config.toml
num_hidden_layers = 9
n_experts = 32
d_expert = 160
d_shared_expert = 0
router_score = "softmax"
normalize_top_k = false
balance_loss = 0.00219
balance_bias = false
lr_router = 0.000493
norm_eps = 1e-06
train_tokens = 277200000
max_steps = 4230
Below are experts of layer 3 (counted from 0) of a mixture-of-experts language model. Rows are named gate (a neuron's input weights, with its number), up (a neuron's input weights, with its number) and show model dimensions 0-127. Each number is 128 + 24 x the weight over its row's rms, rounded and kept within 0 to 255. Numbers have three digits each.
Before each expert's rows: a language model's description of what the expert responds to. This comes from a sample of Wikipedia text that the model never trained on.

# expert 12
Description: Past-tense verbs and participles after was, were or he in narrative prose (knighted, released, began, died), plus particles like up, him.
gate0:106107100127166133143142083159124137089117130138153103111125094092106141117120090131143143148084138139102155121107155158147138112154115131090142120089100190131153175170129121169119149130142112102169096157119116096150159115164147135084100165159150122125081103123125115135103134101135145098102157105150113131098130132135083158173126187157130161154118148146095085121141116086160126098082
up0:160079100207141119123123092157106139132189102156097134140133121159154082152113096129093093108157151105135102079118154124076110111171181098108182115148103107121138119098146132123125150145134113133107152114110133135122168112110138141123114071110109134162129102111108149131107105137150150110131145123124138147125155121105145110125164124109131122125132157134144129116150106159100142104131
gate1:118095089130146114126144137130093101132124105133114106144125138129136172117129158105168118125146074116094151087194138115153130150100110133151139135092135152160132151104148138106150085146135118145133134154099156144123149142135144138068126133146125152120173126156158170097110149136128085141126148159107122171135146146114144131133093093129159134151070140139118157123109132102122179110177
up1:205128101072123135122098101122069130131079116078093142157105162153138106116150139136131098148137113139138142109162143129106094144118119113112199148137135098084144146109105115159100115125103142167109128105119128192105122103105126142124125130150119119133122085117118131150160146127162128111133135092141193096126118153143114113099145136127145153077150137129134076159186104121098135108069

# expert 18
Description: Nouns naming creative works or projects after the, such as film, album, song, series, book, soundtrack, often in music and film articles.
gate0:141120146138125105100120093144120151125118095147149132097139110145122090116101149147124156119133094115072120137151151181155149118133129161123133126138104109157078110137120123154051123130145120125094103123145147176105161115121138151133139124091147089169137139136152122116132137067144133101168132110114106118122143154156127147127100149119113181109111161161118091130150139094127127097106
up0:143119119138163092161122116148144130109118132127107121132177095136177120136126139126136137125130135125111142129141144095159110150140107146128128137085151112125122101126130105124164167142137106106146096121133167119168133105088133107144137152147096131116115122148152133105132100122139152067125158112090139095127114140127110118119165142175101150139126158134152136188137133158098125104086
gate1:100109126067139138097111125177114109135152111134150112084124069146120106131133093142192113129134130132113086132076149155109126160138156103111127114120111077115112072155108153139085117125094103112110145156149148119108172114135113072104084150135140154159128151143097120082152071121141095093108153140099137087127154131132125106070112103118104136115109141178128111115129131159126114135131
up1:147139101146171110118142109137108172115120133133138165159121154147176129146151112163085182112143120107152141138169113102097154152111108118100118131131117165143108105131152154128163133131136079141160133099136103135158146133131102088132125019140126135109120138149143122116135115119081098102097092128139113140122102089154116122139136138116134106168164096141116132116142128114102138126101

# expert 27
Description: Derivational suffix pieces ending abstract nouns and adjectives, such as -ation, -ity, -ment, -ology, -ical, as in advantages, declaration.
gate0:105151103100121119134164143139141124080190146128136117085178146139120123144141142095156187143124129126101106126133135157134154140105165150099125114150142160116144146123155102127124125146144079148099102128118115112167144164109131160155134171138099141132102151107121125131162177141117100098093135134113116104131110120154136106122127101122118069122135146124142135109162099147142136159174
up0:127154091180097109130121146120155130156166105140155133156158147118137120121103176129127134156098161109128166157149098131085191128117115179125098138116138114156162118107114136149159087176143159141174146163095091122087104112153161126102149137146111149131114117110161095124093165169107150129133123143094151135168141125112129127120110123155119151150120125073141064127141136100097127114161
gate1:122136094109104101094112122121102087187138187152118074170122167104160152129136136099152105128116067131122119098100169132124114164135127143105137144120089113127149103149128108122086161142142160103145170140111161152183142058097160145114114125137147136115141162128109121141150135132145105130120115123145156136087131114157104154126117124134142142154122123101117111139099167130117136112082
up1:115121136139132145088064110093150112085150147153181131113088165092128109087139129114146162127134173122138113177103124098135109147121139182145103142171110158141139102108120135133136079119090095107132105167180166114132162146137127120111127143157140133084142176129123142153127125115129160104111131136092138134159114096120138142174110154141145106138116127152150116127107168114146160098099

# expert 29
Description: Verbs in prose: auxiliaries was, is, has, been, would and main verbs or -ed endings like served, worked, yielded.
gate0:139136103117122119138100187134137118144132119135126182104111148160129135136110103111114141149144095138135107160128133125122101134104113137091147090143124115093135142130098111133108113073128109104126138124099152168113102148116084145118061093125134137136084138179139141146116093146094143114142124126128097103130170136104123116165150169139101087101139087096161125139108111120132107158146
up0:131096154178107091079163154156135150121047127104143116107124102138133126119130116095145145084111080129139108106112142107190152123126129128145122156096121134135154121146119089102132122102115099164121092174105117139124130147131176091169134143121130093132110132087173148116144120148123115101156118126124119138147140110163125136141119101135145142126115135149079131133095111127111190141116
gate1:149128115133149188158182155142124126151128127118093149137132131096121103111093098105072135085156089169177131156143171101141126130130106114110159101157111144088122096093156104103133112122139111151118168142124114161104147174134146131129134140108130134104104130106144128118073157179130142104134121126114081121130066095097150150099099136155144152131124132145162120138154154110136174122113
up1:138102137162109143142144094126147135145116135079086163147115141093113100116153147073118137132135120160120135154128155107135114132105086120129167162151152156135169142118158109122117128140134186180134144105112093140119126132118106141055113109098148147150098114113112137131100149142107101129149104131126103137132126143146138112145081125132129114102158114127091114133159105160129104107083

# expert 22
Description: Closing parentheses, quotes, apostrophes and brackets, plus table pipes and first words of table cells, such as ), ', |, $.
gate0:175143110149147168097161122138141149112110150147131125099142143162149135145105151158117151167132149119147105113085141122135129149117138137152089121112126122137127124132120129110143152103083158182098124128149133098138190089127115111095118102079115146176156113125109157150135116157126167130126136096102115116104173147103155114191122134149146093103167129106164158126138164137151117139114
up0:114120130111089125138187164086132146130142114143150110138086121138131094097094068110099138103143123127130115145137153110104142138127166117147119102139135107113128138115127118122106125101136115160105172092122120083152101151147105111110116103100108140163110094129073128123136094095121100168121152115090108081135119134122149107153157135133150109120111137172126124153168138169149107127141
gate1:150131113121124183147142159141128110130107122132094166120131102075114146133146138109143125152135125084107121116109146135125143118109119154091149132150123155131101151116125135132098107090128140140124104151112114111102169070106125162119145086140167113151106137128123131113134147134083162124102162087103171119148125133126145108147095139114112140153126172118134116183172166140114131109153
up1:130179149136148160132132132133101119073164123112136148111166103138111133156171156128141129140129133137139096115156123122139128138141159191139127118123122086115102115119151133130153131160092109136134130136113120172097139154125131092121107129098138154161110090139130114104141125129132144095118109144166106124113119131147131144119128109139140153127139104123138111056138078082107157122109

# expert 24
Description: Measurement units, coordinate symbols, slashes, equals signs and percentages in infobox and table data, such as km, °N, ″W, /, %.
gate0:120108135082153128177104116139126156127100119130046144122150106150097129153116135102149113137079150167099118153095112149138147090110156126077129122171096109177116136144121106125134159136105115125131135144121120182159126084121071148156112127079123131126122144133099121124141150121140144108115132081113106108116140142154122146099107174145143127125112148131134160116128089180104158106153
up0:117100146180126141119152085170119144084085093131125119124185149131117139118086119116131143138205094130133108119128139132175089154120078108116137104120148186112110072128147149116147150112120111152163105147111144130103136104133188143137116153143093099129136153143124134127122129104196107151124160111165131142127110101140138155129130105109093083126139087135103151143163164119125151134178
gate1:125141138131142115125089130120118153153161136120137077138174142146106132138148118107165107125138123140136118142097128090097161165115117140192115117117133109166147089109130116151124130116181143142128144142129115165082181121102146133099078137152109111150106143141126122131091114126139174136149119145101109093173151132096103165141113137171143126100123116148166109100144140124119117131096
up1:073167128115135148144124125162157104136100145136148109089130124135139132089126152153115134127097105092094137111154162089133153160129107136129177087111131101100144134091131163133130127136124113113130078148157127161158123161100138142129116142098150107145106158111131142073117130123181155111097095108103149124146162168163129171139146146108081133140093160185139095157117117113146101094141

# expert 28
Description: Clause and list connectors such as commas, and, but, while, including, semicolons, also thousands separators like 18,000.
gate12:095140124130136137126113123111122125101192104084131086163104162136131077153110118153156078147104151101150135156137132087139110137117129111104156090137129130102132114124123143106123091175122118192158104146147133116136146134117053143137107152139145141110124128160141129121110167093125150136093143108113170137133110110118079118117141138108109130135150147156142130133130132112096092139133
up12:125092150122110132102131107143142127138126137140158101126153156138139110105127131159121141165129157112148105143135128120129126192117106118176130123187141082042133122114108138153099069171148099162170146124089210089119159127133117118110112158152098128125136095129159117112137139126112147114141096105110145092126126087121148104152160163164096153110138127122126107063115136145088151115119
gate13:142094143150114099135121142132111121119110102112137170121141141114131167167126120105107116142178120170147097137114081118154127143107135147130157107140132191158161118143135123141123112157164162150086143155113123108180149132136139143110139145139125107161163114171133095156126129101169112112158109119122119140103096123153110113106109110139141148163100110145123140109189133110119111138099
up13:140158117119145118147078125130144194129122114168150136126090177117139140131104120150135152150064139121092112099162153127128159114188115143080133157116142114123146127116122125120166145153149087142135128126123113129057161110115083088115139142111138160099125106148129136126126145149094096168114125125142141116100136120105134149141125117115139123119126191123093107091083156164101128123128

# expert 16
Description: Wiki heading markers (==, ===), section titles like Deaths or See also, and the en dash in season spans like 2013–14.
gate0:102091141127113117143091130097147118124098146137124104113133159114130161150123125143104118071111146084124128134156110138117155097105101155131116105124120104114127126135128121136134136112137152145161108135105151160129149070102131137170107106148139156138120128176148108111109125126115153174176108113120154148141136151121127119130122073155156117184152189112197144122154112118117070141105
up0:145127113155113101145145144113150115132108144078107147139141117119104089142126145110144078114155181180112122098074167115125124152116127121120081122136104105128136138120127087113139098114094162145154135131130128116100066144180133129131157091150125111142146125068149131123138099143128094104112170137080110125133127168113100164126089130125141094127139076135082155121145115136116134105111
gate1:135117137119169119151152178110107131123149153127140098100123113139121162163100155145127145142122121133102136107132115173064150165144122145102148191131094124124125160096118125161148156139082133132113143105118109158128130142112127125138124134158137123123146082157157125083123124127159124073143158134081086115158114161101125119119093147159102137117147153120088160110133109195122104168145
up1:138160131061131108121138128134140144137115118088121161129127102119155146139147131187099115120102135102158163124137109084143106125123138113105127132149128132080115142100114107160099130115103154131156160106102153141101121114139127099118162105116125111159125124107126143155095184174134137117110074122184168102110134076137155118121154135109164102115086127129159127144128132102128108104089

# expert 1
Description: Full stops in all positions, such as sentence-final periods, ')." and '".', initials like D., decimal points (41.4), abbreviations (e.g.).
gate0:174085127143146143141109109095162159134130144131130120130141131119144161130111150156129130120126122107122140128150153103130111130053174124100125173123135080152133153138073096086148142126119095127113148146090083134112142136196137134133198118122108156138141115154156137135109096129157122118112101170096111074129104103082107137083107163152108112126129112140140134115165099113121151105127
up0:138168127097144164116107104176115111110144130136123135141128113144136167159135072132136113127144104157149116113093145146107120145092130113118131123090144136118129135148090135163125157124166151090157105144098141156105080123114111100118142123130133155119131073160107116096116130132148110128147106118114150166116139156150106140195125148117121143126107114081111073118112120110137164169132
gate1:110103163097126157125144105095146066138115122136121079132146117131129123130114117125155169105127157147076108146125079172134122081139171110113140135149107115072144097128159120118140144172146145106158124101109142128099110120118088143174109118107129140110123148112118087109132126157128152139137072130104132117127129150121146122122116126123108118102120196133122142171168108154123113147103
up1:101123110128158111131107183175095148130125107123157147115149128116177118144095181156155155145119119146074094140115120128143117113185159135089130169143144087142143083145145102098117171127143142165142115118124109158125167151159157159192136125147127116141197119147104109155107113124159137147115115143099114110132139097104133135116136178120138133104154121150128095145142113132141122121095

# expert 7
Description: Role and occupation nouns and 'born' in biography infoboxes and opening lines, such as politician, coach, director, member, (born 1995).
gate0:140166164119163123126147148190140135101093107108083141106088169118131142090112123133116123136087081125074163150106137153140137148121153117142164114119137114097132108101084127151095100131146139078098122151167094127142130127178134135135136117116104142090135112120103102135173134130114123089146136147148138144155112107110115175144152116104127144137182127108156119105165162144103170124101
up0:120102140094110099121151133181175131150124138143131135112093102108189098103133103127174132113132057124161121137140117111145116159098112136090128083123172160102103105171116152128148111136179115112108149093161136114101115097109119102110099136140126139115140170117126119120167134126146088158148130126124107129112163135104127057126137122119141118133112158112133146104110096139104135073130
gate1:134158134099143097135130126114116128135160127113108154162132121136122141148132177104138119123139106112164102122135168139125071144124101119104148156117135188175128122106124140111125102095150116108119108146099127165130162136109172132112147148103100116153157151122128095135150103161069069139122135101090154156158123135152087128125090133074140124117124109132134115167160081123111132138125
up1:124157127161144129131170133130173149134109112151124122146109151122182074108152109112101100097111154115106197153120063144122178114131150155155124139090145090089094117139109178137120158149109153126184104156147119138118135144121091121144072132169130120112144094134134169130104108098142120129154156126125160111144137098080145157111112137109110174152148103109123107095079117129131127116155

# expert 13
Description: Field labels and list markers in taxonomy, chemistry and astronomy infoboxes, such as Genus, species, DrugBank, InChI, Suborder, MPC, JPL.
gate0:143105163100130109064105104146140121150078093132123118122150090099144132158129134111102147124138109102145134102163143151119128136123116143120096120156088174143142153105104121139123130133087129150101149084107134120089130132143180115138113085130138134145117164140153105102139157175121089097128128148131086131144109117173128090103169140135106124167117090139145130134129091079082127211138
up0:145112124116130116099151108100128166093091145154119165138063069101109088131171091098090148127123117155116169160122150123116143079121141109163095135126141135107117106155132129138137135141124117122122145104125171128119146120123131080170092135165135102137131131115142123127152158145101122143098139152119109084162109118118106145162151138105092091128156130129130189161156091134122121136119
gate1:132099154123142151184112118104141143105134141171099150141145133146115117143158111115143082124085131120102090175136105108115143088157126113147158119072098146151093145138115154101112114093133131140175153119133131106144134095159128131143117170141162115121138141131129136128107106140106100100083119142142100115129109126149124148126138123115132101095128136135152166138136115120095088162104
up1:193126106148148094144133097163128150109120159086143149102119099113128137120161129153125121187128131122173167137130107165134096163144113092125109131141153110118130141112137173133138120112127160152126183134121117126150147086150174123147134058106173111142159133102097136140155114143117115113161120140102124103171150133107150134150158118153137103136160155085118122140138110155151144121158

# expert 23
Description: Word-internal fragments after a short prefix in non-English or rare words (n-g, p-our) plus units like million, km, %, 000.
gate0:127173131118138153148078111105126159126124170128126106206150121134142144151114107126138088131139121117138108129133105138117173148098147159111144119168126111121176152123115147128113091110108169110113110091116149161136142111125126109094122096103118144099123167098128071157153140151087105155093093124140157140172127110099150193129122170119135152127107164131109150071111128136119179097136
up0:109147133122086140165146116100064129083190117143092110104150114124155144105072086111133120108160118118133112136153079123108111111106178106096133115148139132118081097091141067129133123152124137091115141112130117128121130144149146100123154139126103127137114110135150104116163115121116152131146138122180066141119158112124149125091146090122103122127138144155132121124086161176098130111123
gate1:139146101131085124119098182110149183141181158100087181168164137167118131155106124095119089111106174155132133113140085133128090139117124136072151072154094135148123104151124148122143136105126120098131077149113146163143119111143146135124104147094097096128104126128127124133138087114082129124124129102129144132118195104150112113116097164151166099092116119123100110147095142153120141166124
up1:125147150089139157124156179116163124119156154123131163084143153110136157122095186152132122115134119098158160108119130163114143128138070145107111081100119144140144173138066130135102128162134135141147103124142139102159145101138120159162098171081134148148153137150105088163109132119102155143118161139126124155140180106187161174138087122144125106116107077085129123102133103121072184108128

# expert 30
Description: Words naming sports leagues, clubs, universities, parties and councils, often in tables or honours lists, such as League, University, Party, Cup.
gate0:136201201151080138116143109072202128141152134089143131138110141107086133133107157104128112137150131137082172142111082139134127104128133131132138130147119115095104194108111158136138148089088154192145076119130096156130106139101153125124127086165125104156150171095142124157147131116083152131127098104107121140139111148106134155124113152166112145124125129127140129127131164104086112147107
up0:109139115161113138096123096084137083088124145122104140114089132065113141146118164116128105126155105113088096131155118163149138141120115164111097075120114107154126107118142114113101139091162137116122139086136120097135134130107107146145143114093136148147124150100155139134154124127116147129105086117132135129118094106145114127097150168136114129123109149079146093097139180124114115116137
gate1:169102119114114139126173120134107128117149113127115112097108088116195109133129135119143146134117068104140104135152140099098141081102137136108175128132159122108128144167146117148145133146088136116125133095099135107144159136138158119171112091130120149139128132142126132136140123131111131140133119074115121168152135152118207159147188122141153135142124133186138080120115107137112087109180
up1:156120150122114160149090108165146126158147139184135145142109153127099092139099092146107117142128144125113130069146113117135078165162078148170122138103107136116118130115099135115157136169082115070110121112095129104125101120152113114115127127157161138170129154144130152144137092140133120130117131083149171129120123119139113128131123154141139152080110119137118165087118140126113116165140

# expert 31
Description: Short letter pieces like o, e, le, ra, de inside non-English names and words, Italian, Spanish, Greek, Somali, such as Emanuele, Edoardo Bennato.
gate0:116126148140143129180117091138138134186101111164124158127144154162109111160124148134094143105155104140117120161124149132143111065155130132180121133157103104149119112138114156133175137135124085152129122143100131119159100114110111167138119100144124154138140090110156184148140147138115148112107179113119144125145097138094145093116185120114129119125149111126135099127111131102089109123134
up0:157142159121124123117156109151116103144118104126187166119061138150122138200128128093133121102095141118138148199121099100088151137152141137137178148063183118154138100157103118145122150073123117168191154166146125191111108132110115161151133122129101072095141098120098114135122155124121140111107137100111165094139108125122142131147135158145138142157143133131092141112145115115106122157124
gate1:120100157138109098123095118148123142114128185124089137108147158149127098136133076165145144129097115108161162155071131134125139135112146169113173149095148166163126113056091116174107139116104149103131127147138180068149092133092138085083139138138116163144097130129139124126141131105113131101125107160139170144134095131169162135138167122046110152111117133154160162159126154142124105073162
up1:125121164124122163124128104152139139118138105158092104126116124138090191136129147113139137177152124143162128074105108093139125099107119062144136130127138107096117131077161113105168122146151107103143156074126137150112099111155132112145148120154173180116110147121139151187091167124113176141126171120123096163123131158129120121140134120128130122084148159125107094114164135080099110138146

# expert 9
Description: Mid-word pieces of Germanic, Scandinavian and Slavic names in sports tables and lists, such as Heerenveen, Växjö, Nürnberg, Velibor.
gate0:104109120104107153115106154128098130129111174124108131132112096155091122109108131116124133138118138142143104119215136134142188138139133148148112118144103120129113115101174131154106116134140131119107096103132165125120142132099158147117111116100146120079191148142109090147168164116180124149116105140123138174162158114126178156120142103108143155097142111118140116092120173115100174123156
up0:127077092089118116151126184130129196177124119130143117145121108123148110102084146130108104119117138112114185144136124121096097121149122161146145133137131108111123115135129096127183123124133138112057116108155123127091123145137138129097122127120170123102108088107124162126133125120128101107105158136129148149140166124183121098088127142148114140102131125121129104130128171133094165153079
gate1:133143105161147091091144157086129155126148133177095129104098049107119117111092082102170151136143137172138162107108170167100128093137127095115138132146115127114178171165160172134099136123160096122094171115121150118111133101119131141144116121133143110153138087113104120140129147149106095094127120135091115127109142113133136124064136149087136115114098127103110099141130123123101133104129
up1:120137116128129076084119175106134157126085154119117194146161113106125103139094147121110150112135093139103137107132117163099103121095117150106140113135126121112132156066117126172146135107117096094130142145170103123131141138106116116095142173114133143102112131135127127132162105110169122107153128154124089182143071134124112143155119099137128106174118148130130113122146139149104127142149

# expert 26
Description: Short word-internal pieces within foreign names and rare words, such as Sè-v-res, Hosp-it-aller, Belle-v-ue, equil-ib-rium.
gate0:121105122138080117150135128126153157122114136149082139175141116134143160090101147155108142128145111148116116111171110141165171108143130131143116137129121094141128122129091110127120134142113133119116130141104102092139139111138138137141119098093091111109172169121093115137185125112144102080119123127103163131132132130144156153141112134112160142158147120148160104159139123072110092124165
up0:107126115147121128120154131118114137165120178106143131119099104110142160122120101130144137119163137154119141195110123141137115074124098127089072140117132135164128114117131124115077151119143133112121127141130089104175097100152123132121090092125125164117118145100111129135142143099160107099163137081146168145096180173146080143107151121108109117131130127146101179133155151107164144087106
gate1:129161127154120159100123143126141118123102117167125135112161098140095088088125126114121100110131176150086100159138156159131144115199135087142135119152145091130154087121152115139151146140150149113143109113135146118094150121139113101113147097114136118086134146126133119106160132143116169186125119137117115129127134130135127128085121132147106146130167107112129111139138122163104114124143
up1:146100116144166133139153129121105156101127134156116136066122108139096123109141120158180114108083147168130120129107118108139127123130119105108079138112132117159146093103085115112114122154179118144149130106153134109102148130120129120142086134159100112065169087149110112151153119136125163127134157111120098139115136123117131170109111136104163140163111156112097103165120096124120116119111

# expert 0
Description: Month names in dates and time phrases, often after a day number or preposition, such as March, December 2008, June; also month, year.
gate11:086135130128095136104152161154084131168140132081135141114121152126126126162144171078144137101145148152092105130151114120114128097120101157122154112139126131166148188151108119154137146124142126153117163131067138111120130169172085145145112135097143115165111142159135116120101207132147106127141081142151056141109117151123137169111149099171143190171117181108145044103116102111123128116100
up11:112112126140133072149133079111107123101149111120136157103109097149130119172124121166173134149086070179112128137139084145126142122138106128162123172168117135108094098151119115095117122096107087101141126096148128130101098126131126106132157162125113123103137109160127132153101123111112128123105156129156143128147137129097142144108117151090122128117139092104142134180093126157092209124099
gate12:123091141150148092117150167138139157122126136175119114118143116128108124140104156101126143123152118132145112145144138081087122146128112102150110135132129132101115092145160143127159157106102156144122106111097081116152129117122116084107158115112078132161129098138154136131151131066155171138090138109187128059144148134051125118121106140130138138130087124079180138115147146117138112084146
up12:097124123139134140145122119064111124091120113139120148121133101177110174115180078151131137172160074135143130159104084145096113133137151087142124128135124097122144128137152145129143093153095189114105094142096141128137164151105134104118175173164082127101117145124128150162146129117124113136107125131166078117149167131152106100114122163094138108122141152114148098118140122102134098121117

# expert 4
Description: Numerals and spelled-out numbers in counts, dates, measurements and table cells, such as 1, 45, two, three, half.
gate0:129074124090119156095074135127154150135157086124119132128135125159105140131135140147117122125138106158129161116183138146139123111120118113125140112115177151140162086114145121132161116097135169112112081126105155121114139126160166150144127157138161122139117110132137099134130086084140111144125128175136162120162117138139156086134130150116145103149105113165118150139141128111103120109109
up0:170134171128126108130132141140100157128127122140115125163125115132141151170134140120130139096176159129112124139097115164148129137123079144098135108101124165122089109102133137120110161109125098093154100187129142135100095172127150098157124153129115140117124115116150152154163130154139150081113170156129121141125126109154178164083196098131111126148113144104158157127154122171134116121078
gate1:133148079113100174142104129135118116159129094146110156100120093124112057117142117079153113117136117107133141131130130111156137121151130150111139120114127198093138172131109133122086089156122135167153141143109153099124141144109128112123110166051131094119128144155144184142131101123132133123131108085143131128122094121131117137139135144127125162137130136108074151071080107146154129114118
up1:128137116111129142124153109111120112132107095164184128108152122122114120119095144142100160091128106159127101126133108107111132109147095100094123176119073119118159154120129137119129167117136143100126148114107137107134148145119094127124114137137115146119144166150172224132136160120102143101115115109064105128110144101148129153112150148126092131139121142096149123156086118124126151099106

# expert 8
Description: Final digits of years after 201, 199, 190, plus capitalized place or proper-noun words like States, War, London, France.
gate0:112146150124129136125109109116120125158103141121166159133149152146128143118124109090132123118141134113121118119198080105068138132144138173087188113140099111100138154177125146127160152118102140145107100101138135123126147107086122111133161119138175142094151134128124143109117114125105102132144136119118085114081104097141122141132099129149124109144138138169107153119107137148119150144145
up0:124093120133104129106115174104153138123137106100095102163099133105167138118105162117097148125130147103102137135118121141182120179095153116102083157148156171105111097117158107091136074165127139129189135143126142079132088114130124107152143147120124139141115112160106140158110107112154107122167082149092088122182136181136119120106151107080107173147125080066157141144140155112115114119125
gate1:143121153116136129159138124139127123152165086103079143124140200096080132129134112118118124114200157118041146088115171140109106148123122118111114141161100098131109112119132144154121150131114129101107109141091140149093125107139095115115135147110140101086139103161131126118091123156157151161146120146097093109121105084134126120108154156116114099106131173131119113126142080116123079137148
up1:124165118147160134158128119077165119153106107111144129103145123121114101121106118087112148139139128165108141114164138094108119121134141129134146097123145152128192111129148097099116113114128153173091122107170099127105145153088125106118117173092127109132116154159141124151122089100127117116172131135129087149151098124162099171110157140123124105141137110154140178121128104132163071162109

# expert 19
Description: Word-internal syllable pieces in names and rare words, such as un in Reunion, ro, ig, plus year prefixes 201, 200, 199.
gate0:111158093167131114135120152070136146095097086105150119121096118139111133177117103124122156130104113127095175074146120146118160144115101141166124097123117094127171126113101095115183117095109139127119171131142108124119125115153092109125159109127109103157116101140128143144132167115163136129119119140086141147125093164118113141120117133066147140125114151142119099147141132132146100121120
up0:113139094138142087108111104120108106102099104113135148094118128124130136166124116162155136124121124135084142148126121146134167150165156137181140107100118145142134170166145091118142160154153104125151120155140104171099105121093141128126158111105123118119102145171117144127159121142178119108120121120160120114169127141115166117100092167089118128089122139139147104101127173134105113117135
gate1:168166115164092122128146132090125151139123120114108095132170088132149141090099143067117151153130167133148125175127140127136137133095127122114175165099099142130167150128131118131126100135143103154141108117116109088156131137124149124131145114177157153149153111118127149131089154156130097060110115188093145114124120066116163133123172156095117111135084126127152139119131124131112132138093
up1:124070133105143138132128139097095126140161146096103149158138054121156114144075112095170087128105072111135127112119110152153103130139128125137124122135117119149169167072123117145124138109156155103152168102180127127117121124134120109147157113116134164128138106173133180074119117136127104146144111124145099146121162135094102123172114138116093114116138131130179135156138109117099118117108